From a checkpoint of a small mixture-of-experts model trained on Wikipedia: 12 layers, vocabulary 15239.
Below are experts of layer 8 (counted from 0) of a mixture-of-experts language model. Rows are named router (the router's row for the expert), gate (a neuron's input weights, with its number), up (a neuron's input weights, with its number), down (a neuron's output weights, with its number) and show model dimensions 128-159. Each number is 128 + 24 x the weight over its row's rms, rounded and kept within 0 to 255. Numbers have three digits each.
After each expert's rows: a language model's description of what the expert responds to. This comes from a sample of Wikipedia text that the model never trained on.

# expert 6
router:098073107160149092147106125136088110142120158180119177116132120085119118129159136141107141116119
gate0:156126113096149119094138171135106094141080124118128133109163135113131149160163098124095115177109
up0:107119128121129101128124187146127075181121148175131125100174139124101145115148123134089128146103
down0:173114154086144127168120111130155100110116123120118112139120164119098124142092131076119118141080
It responds to: Infobox labels and coordinates. Coordinate symbols like °N, ″W and infobox field labels such as Length:, Born:, Coordinates:, Released:, (aged, plus pipes between numeric cells.

# expert 24
router:141142104155148103141149174137126113089127148175117134118101100133115148165138114139129167117118
gate0:086128149118141111145100133137133138147131099146135117052109119145114141134129097092179178095117
up0:127144158176153119116115159131128133141104098134102102137154125147102124155156119143142162106068
down0:134149090099106118150126127151112134146131125142110113096152157116112121129125126128127168109130
It responds to: Singular nouns after articles. Singular nouns or their final pieces after a or an in descriptive prose, such as fox, fighter, beetle, pipe, turbine, woman.

# expert 42
router:098111140146130108136105154102146105123116152167095148100120105133115158129167161172090139120130
gate0:118128167166136147123143141102143100132109146119138143106111152087114156148128106103114154108147
up0:113104116174115131126110127099138134107080097110118131136113158152140185173122143113132135127153
down0:111110140209139156117125139090125179096144105157131140112159116146106109119118173188141147143137
It responds to: List-introducing colons. Colons and words that introduce lists, such as include:, Children:, colors:, recorded:, plus slashes in club career stat lines like / (0).

# expert 58
router:098151147140140092078144126089098117136110156174085155083120106095122137100122137171139155124142
gate0:130109093139159085119108123072131094132105078117104138117099118142157131144130154148099109126133
up0:112124126143149118135138112080117085117069043170113144143105096147178135111140171137081160141136
down0:099105093101144132135138133107132112132179114164120156147153115118131096138123130161139114159155
It responds to: Infobox labels and function words. Infobox field labels ending in a colon, such as Jurisdiction:, Full name:, Genus:, plus of, the and by inside titles and names.

# expert 36
router:112130131167160142090115124119090157142131167161093132131140062104124133131137126136120123078152
gate0:122147130120159128098121137095120153172128109137128149132157125143124180122139105153146142126143
up0:125154123083160122131170142102083091137122105144117168136179117122114151116107087118122125130171
down0:125181109120151124128121174149112163149110147088132156109156133141125096114090159134112153096129
It responds to: Function words in data prose. Conjunctions, prepositions and closing parentheses in census statistics, lists and credits, such as and, of, for, and decimal endings like .4).

# expert 17
router:136141148127113117119158135125120127149120158178117157090130094127128130087128098120111142108185
gate0:152138110090130114090135168117161145098139064177130138107132126115153134153141136151121154117138
up0:146125097098141117102162156094132152149116111168129125157135130106206182152151144157107135123140
down0:144178136139144152148125123135131113099097130122118143145146104136120114190099183140112132156114
It responds to: Prepositions after nouns. Prepositions linking a noun phrase to a place, institution or name, such as of, in, by, von, de, v., "Education in Morocco".

# expert 63
router:097125098153167085084080146106117094098118179135095155130123119064145183147110108168115143109154
gate0:129149124107104124094115134129108075090155163154057136179123132111106120169130170159103141126145
up0:125149101117129149117097133168117083101148175138104127162134126130112115126124139122100149121144
down0:127106130104133160127113149141155134144104129119114145155156098116142128129119119183123123108085
It responds to: Sentence boundaries. Sentence-final words with periods and the sentence-opening words after them, especially The, This, It, as in census and biography prose.

# expert 46
router:115092104147116107094103174093098102111122124156135128145115105069127165158108127129123165140122
gate0:144076109132134118142113157168115160106120103159139142119134144149153110131109146131138162152138
up0:133086113117171127157100110163094152113130116146169154108114142114124111107111125109121144139123
down0:098158177127136132101132134134103106177132138160098115085119102136111101112070118149120111153149
It responds to: Line breaks after headings. Line breaks right after section headings like ===Theatre=== or after paragraph ends, and heading words like History and Career.

# expert 23
router:111100127117148092116148141119089145082150119156132140166146089110144133112158151123136116103192
gate0:145145104152132097139093133139103140167110136147123144134116127093130154135111129119119122112178
up0:127106159142147115134098146126101127108177160098169129165107153135120149141152132136136125122164
down0:116161157150161153120166134116084137110102070172088094131125168105142118090131135128128108150124
It responds to: Sentence-opening adverbials. Words opening a sentence or clause as time, condition or scope adverbials, such as During, According, While, In, After, most, Still.

# expert 10
router:116140144123147150120152157146133100115124128148116151094101095131131144136169115145128187143150
gate0:151083120144121135079167174139130160079159117112138151123107166120100128097123160124118148158136
up0:157104159108195138109154172133155120140117077134134098139142118121104118088153138137129090180114
down0:090163126125134131123142122155115152119127144135141152102132117119111154092156139129156120147103
It responds to: Role and category nouns. Nouns naming people's roles or kinds of thing after a, the or first, such as member, politician, professor, film.

# expert 34
router:096130134146134080085111131127124120095131140144080141114151097120121146127143155150141126115137
gate0:152162155160154172104101090119109102137105152114112124147121141087084115139113147105149147104161
up0:134150120137160151120180081112075143089133128132118145083127091126138129137133151105157084112116
down0:130133129137107137130105178104086136143127160121159110114130109114153096125131114088130113113139
It responds to: Sentence endings in narrative. Sentence-final words with periods plus but, that and However, closing sentences in biographies and plot narration, such as death., period., tournament.

# expert 0
router:102121158141125105112131128108093109109117164144097115137124118112109148160146117112135141087147
gate0:128093093129157127111116180085071135153175122129139087147143103114134143098096150128145144141174
up0:129149121124130158157153143105095092128145125143137073169151128147139137136084122126129123133132
down0:135173127129111125138103128135116139181142117163112103129111100177125071125108128131105114113176
It responds to: Table row-start cells. Opening cells of table rows after a pipe or line break, such as dates, counts and Win/Loss, plus infobox labels like Born:, Died:, Established:.

# expert 22
router:130103137167127121116112134109089132095153148150084145125146095131148126144125103132160145128145
gate0:154107067131156111126125138124124109138127069146142120126119064176084142102127139163173146121115
up0:153155143121093120111114117101132127140102149136094109139104109150112161126122138107135139084099
down0:174126101115106103160118132104119170121080129129112136154131119124117107133116104115163101144139
It responds to: Capitalized name openings. Opening fragments of capitalized names and surnames, often single letters or syllables like K, Gl, Mar, common in species authority lists.

# expert 39
router:106057143133115126138113140138121139064135148112121135134136136099108153107170112124150153109150
gate0:164119103142117121108122154160126161101113140076082168096154137132106149100154131157142146175138
up0:144115104124108129121116123141096160094092166077109185091155133146080150086122113118138137163168
down0:128141122101145113083080144123071102157110130097128129104144136155119123143105109103126136147142
It responds to: Word-initial fragments. First pieces of words split into subwords, often at line or sentence starts, e.g. fle, overs, appro, Sup(porters), gu(ess).

# expert 4
router:119128152172141128108103133087098166125112157131073102126137128103076122134129134148132137070120
gate0:125123163149141156146126133076109143134136127140115132127086168142110147124160074158194135130170
up0:130152153130130181141122127065137137146148117149146143107145134142116133115146125172183108116139
down0:110101088178137180109125092100150133165123141112096130127083111140111153146121178158100124147120
It responds to: Table cell values. Values in the cells of wiki tables, such as rank numbers, scores, years, dashes and position codes like FW, MF, GK.

# expert 51
router:146142128141127126103150167104100124129125149164106163109131070091119164146142088112106156131158
gate0:145131113112103071143119115124121118162143156197105144089112152117102137128116146141145132142137
up0:092136099122088097126144111106162110137135122140109058087145148084145160125121113103125109141124
down0:130125132133128129089122147121117122131095149153121153175116119178154124136146120128109116139148
It responds to: Prepositions after nouns. Prepositions following a noun or verb in prose, chiefly of, in, to, for, on, between, as in "part of" and "featured on".

# expert 16
router:119104160136153129087126122093124075108136138165098117134100124121080136126124101148128140115125
gate0:136121113127144104107094134127119075134113149161140159138135098101106133096090106129138144144169
up0:117127164118144074108110118096105082094140130123154152129158130121119130116094102142108113147169
down0:177138144120122142124106123102140111087108179189142174157196142118093114164090116152135097129158
It responds to: Reporting verbs, match lines. Speech and decision verbs like said, stated, agreed, the pipes and times in schedule tables, and line breaks in football match reports.

# expert 3
router:128110121133168088124128160120129113114128122151105132080098138130116185155132155167148158092146
gate0:157134112116108149175117098160161129104159093114092120123123152171150132130115139106137163148123
up0:097161144080129153134102157122183075140110117141110123104121140154098135152077126156173131126114
down0:097125095134137111128147145111114110142084114121123146123171132128139108153111140186123061138111
It responds to: Organization name pieces. Word pieces inside proper names of companies, military units, institutions and awards, e.g. Steel, Bulldog, Cutlery, Infantry, Airport.

# expert 18
router:117088118137127121132100110126128098131126160143147169159137144063107148140138149106132145120136
gate0:124115098099087164099115134103127080161113117105117160170165108071107139093095123132136085097112
up0:133123045132134184132130135107125102139121084118112165177130119082108164109092139147114100144113
down0:143130095085147145117115095167070138127122158138121138164119139100136163120133138103114095176117
It responds to: Pipe after team names. Pipe separators right after a name or label cell in sports standings, election and fight-record tables, as in Kempston Rovers |, Registered voters |.

# expert 38
router:149098116124157090130097189149123090101105154145111129132138134122108170158140115158127170115152
gate0:113115166112144167114145122115143088097082137119093128137174120100080110127078110168183161142131
up0:144076093127109180140074131110161120069123103152075064110156144131146157120153103105109136117136
down0:115139119094113143143181145123145163151184081144148107092160078090124169140139125123169140138139
It responds to: Noun stems, mid-word. Opening or middle pieces of common nouns before a plural ending, in science and technical text, such as recept, sympt, foss, dise.

# expert 33
router:148153116159109081130110120110106098109108124192121145137139118125092148112142103177152144100120
gate0:124098117123091115136162169091097128110130120105133140128139148099159084149141106091104128124120
up0:088132147123116146127183134124095119087112071164144115123116119127132138152133118140125133091145
down0:101054133148151186144154152139130129158081140106131105087092111155137166117105150143127110123111
It responds to: Digits in formulas, codes. Single digits and symbols inside chemical names, SMILES strings, formulas, prices and codes, e.g. _{2}, $, £, C1.

# expert 53
router:117102111118120129134110165154126081125122163115142134151107114122143133147135146142121146109131
gate0:165123100107178104096068132126124084121117176177136129140097132138132144132133107127113114124114
up0:140104109105150117109086102134137096146117138171104105154114124119080119098144150124143110114113
down0:145175128128093162146150156126156134107132108173114106114159144143131115117124117163125137157112
It responds to: Nouns and modifiers in phrases. Nouns, stems and adjectives inside noun phrases, often before plural endings, such as prison-ers, youth, chart, guest, fellow, television, mechanical.

# expert 52
router:109142111143155088095105128120135115118144129137079150135123111105118171116132147136115126103156
gate0:125103124108123147116084146133129112138157117115099091102125140150140135134130115130119092123141
up0:165136142110108149108127139121179138118156109105117096115180152154125164119133102117125095108121
down0:140070118127184125130138137141081143171138113157132092151115143135118134171123112115163133137154
It responds to: Paragraph-final periods, heading closers. Final periods ending paragraphs and closing == or === marks of section headings that come before tables or new sections.

# expert 49
router:099109132132116129074117155082116111117109148188103144135125106122120147117141147129168146081124
gate0:112111163120126125127100165150120128123094136176139128131161122124104123171140138154136121126127
up0:103123113127102148088136138119109104098138104143097139127142141114116124135120102071148142107130
down0:106163100099110147122128095098114117114153148122182115125155148110087131145119133131143119153148
It responds to: Subject nouns and titles. Nouns and titles acting as sentence subjects before a verb, such as Pope, President, troops, authorities, father, plus name particles von, of.

# expert 1
router:121157149105141121147094147130128081113144122131100144111130117084140112146117146176154157125136
gate0:116122138081144122146091131103085104098143127170116149096112107100144121164130132168151113089158
up0:107134140077131129144065105105120075115149131155131145111144097101126121171112128181121079067153
down0:100148099122126135146120108123135133149146158119099134120146098100138158107140154103162116162091
It responds to: Infobox and taxobox fields. Tokens closing a field value in infoboxes and lists, such as line breaks, pipes, title counts and taxonomy ranks like Animalia, Insecta, (12th title).

# expert 29
router:110155116150134113112138180131113117107125134166121165104103113094153132141130108164093132122134
gate0:164128124160102089154128178113152165175124114125090151155134119171176156119176137095101121095141
up0:121140106151151135153092163131114119139093141150126106155094099151174172126179131130125133144100
down0:156141129113094145133103105118122124168091143135088109133086103129157159151152095124199152115098
It responds to: Definitional head nouns. The head noun or nationality in "X is a …" opening definitions of places, people and species, such as village, American, footballer, beetle.

# expert 32
router:090120142123124092115127122089088117142136166135078130096118110118126123131144112137137156123126
gate0:052138121111141138136149111165131133169146117111112116112157146112138093126132136125165127161114
up0:139130102140127104142139099158109120136158117133124143111153111095116101104139114090131100143080
down0:133099133123100069154148165109117081129106129075133092140060130088091126130113164127147085115147
It responds to: List bullets, infobox labels. Leading dashes, numbers and pipes starting list items or table rows, plus infobox field labels such as Genus:, Spouse:, Website:.

# expert 31
router:081108130126127094122141125150099112067133140152144145145125092107114128108142130152125160103128
gate0:133144139135126141142129103111089096127123138126104115106132094136128114111144113132119091092118
up0:113103158087081108131110115110091142094113153147115131119140131114099146137105105132128114164161
down0:113139152147109194140090123141094119115163146180092129108142123112140107113118153151140095086134
It responds to: Passive participles, dashes. Past participles and adjectives after be-forms, such as known, situated, derived, referred, buried, and em dashes following a name.

# expert 28
router:130149145154119128095128150120142113105149154147089165108127113125116129154112127169147191100160
gate0:126185135111105154122105126103134123133121120138122154146091183149129158169124133118136149092117
up0:141147123116123163124139148151179134138135113162095113117094173129132177153097151166117151136121
down0:149138175104139096130121143130115114135127133178126130131099160174139166164130186106156155094129
It responds to: Word-initial pieces. First pieces of longer words or names split into fragments, such as tele in telephone, D in Dental, cre in creole.

# expert 60
router:134108124144129140068127181135156099103123139157095160152122107133109144125142150146124185117145
gate0:161119143106137154107135157136145177107138137124080149108120158136113139130134107155109154133082
up0:162170123128097127135152134133144148090144122132070138135124101121135150106103114135090128141074
down0:156124113089101128122088111099093170132160144125155173154136140120138111107099129144105146149088
It responds to: Plural nouns. Plural nouns and plural endings for groups of people or things, often after the or other, such as students, players, countries, troops, cities.

# expert 62
router:106141152176120095106123140087118123119114161132149145131117106112092134149186154124131172112154
gate0:117102131116152092162106157140146110120129142165166096189104108108119152103167141104160122123171
up0:121128130147162074161096150125157096160113125149187140182129123113135166132160142126162144109160
down0:132145123153127121109141112133146141114156128137125094170118106171120106153094112126168125127154
It responds to: Table cell values. Pipes, numbers, scores and short codes inside data tables such as league standings, charts and squad lists, for example MF, DF, 1–0.

# expert 45
router:154103123177087114122100138091099128114122117148120108134139137147079113130163132129106134121135
gate0:144141138114095099166137144147129106138124151141123110129138127152127137108128164118173176124128
up0:117113106180151152102125126114099096070115106146139146119150161157128177124118120095144151121089
down0:115174142130189115171119156106068130146152103113171161170128152121139118137122152147107161143165
It responds to: Table cells, LaTeX. Table cell contents and separators such as |, 0, A, plus LaTeX math variables and commands such as \frac, $U$, _.

# expert 7
router:116106136124100128116103149138103127093138149107113153135091115115118178093164149126132192119129
gate0:150146130119137143115073134142127111109117124122141121154164132093116148139109144148067140108128
up0:075150164112110113132111136156102127115141107110174143148118110104122145148120127085108108131142
down0:156140151112138122125129146169069139106168068132118124176139139136113175137163105143104117131141
It responds to: Verb stems before suffixes. Verb stems and word-initial pieces awaiting an -ed or -ing ending after was, to or is, such as reduc, convin, recogn, leav.

# expert 55
router:118128107153084086116123164133072116123162138137117128144146124118142135153108132166141151122155
gate0:126106110146156100113060132112135143126180115140117112123113118109127107123129106125126133133114
up0:123102123061120103094115129095136152121196137123112148133100110129155144128142120066171143126147
down0:149166128138124158123136123108136130107082120175137132131168169152083161118134122109099142116103
It responds to: Modifier word starts. Opening pieces of adjectives and compound modifiers in expository text, such as self-, high-, sexual, severe, end in endgame, se in seismic.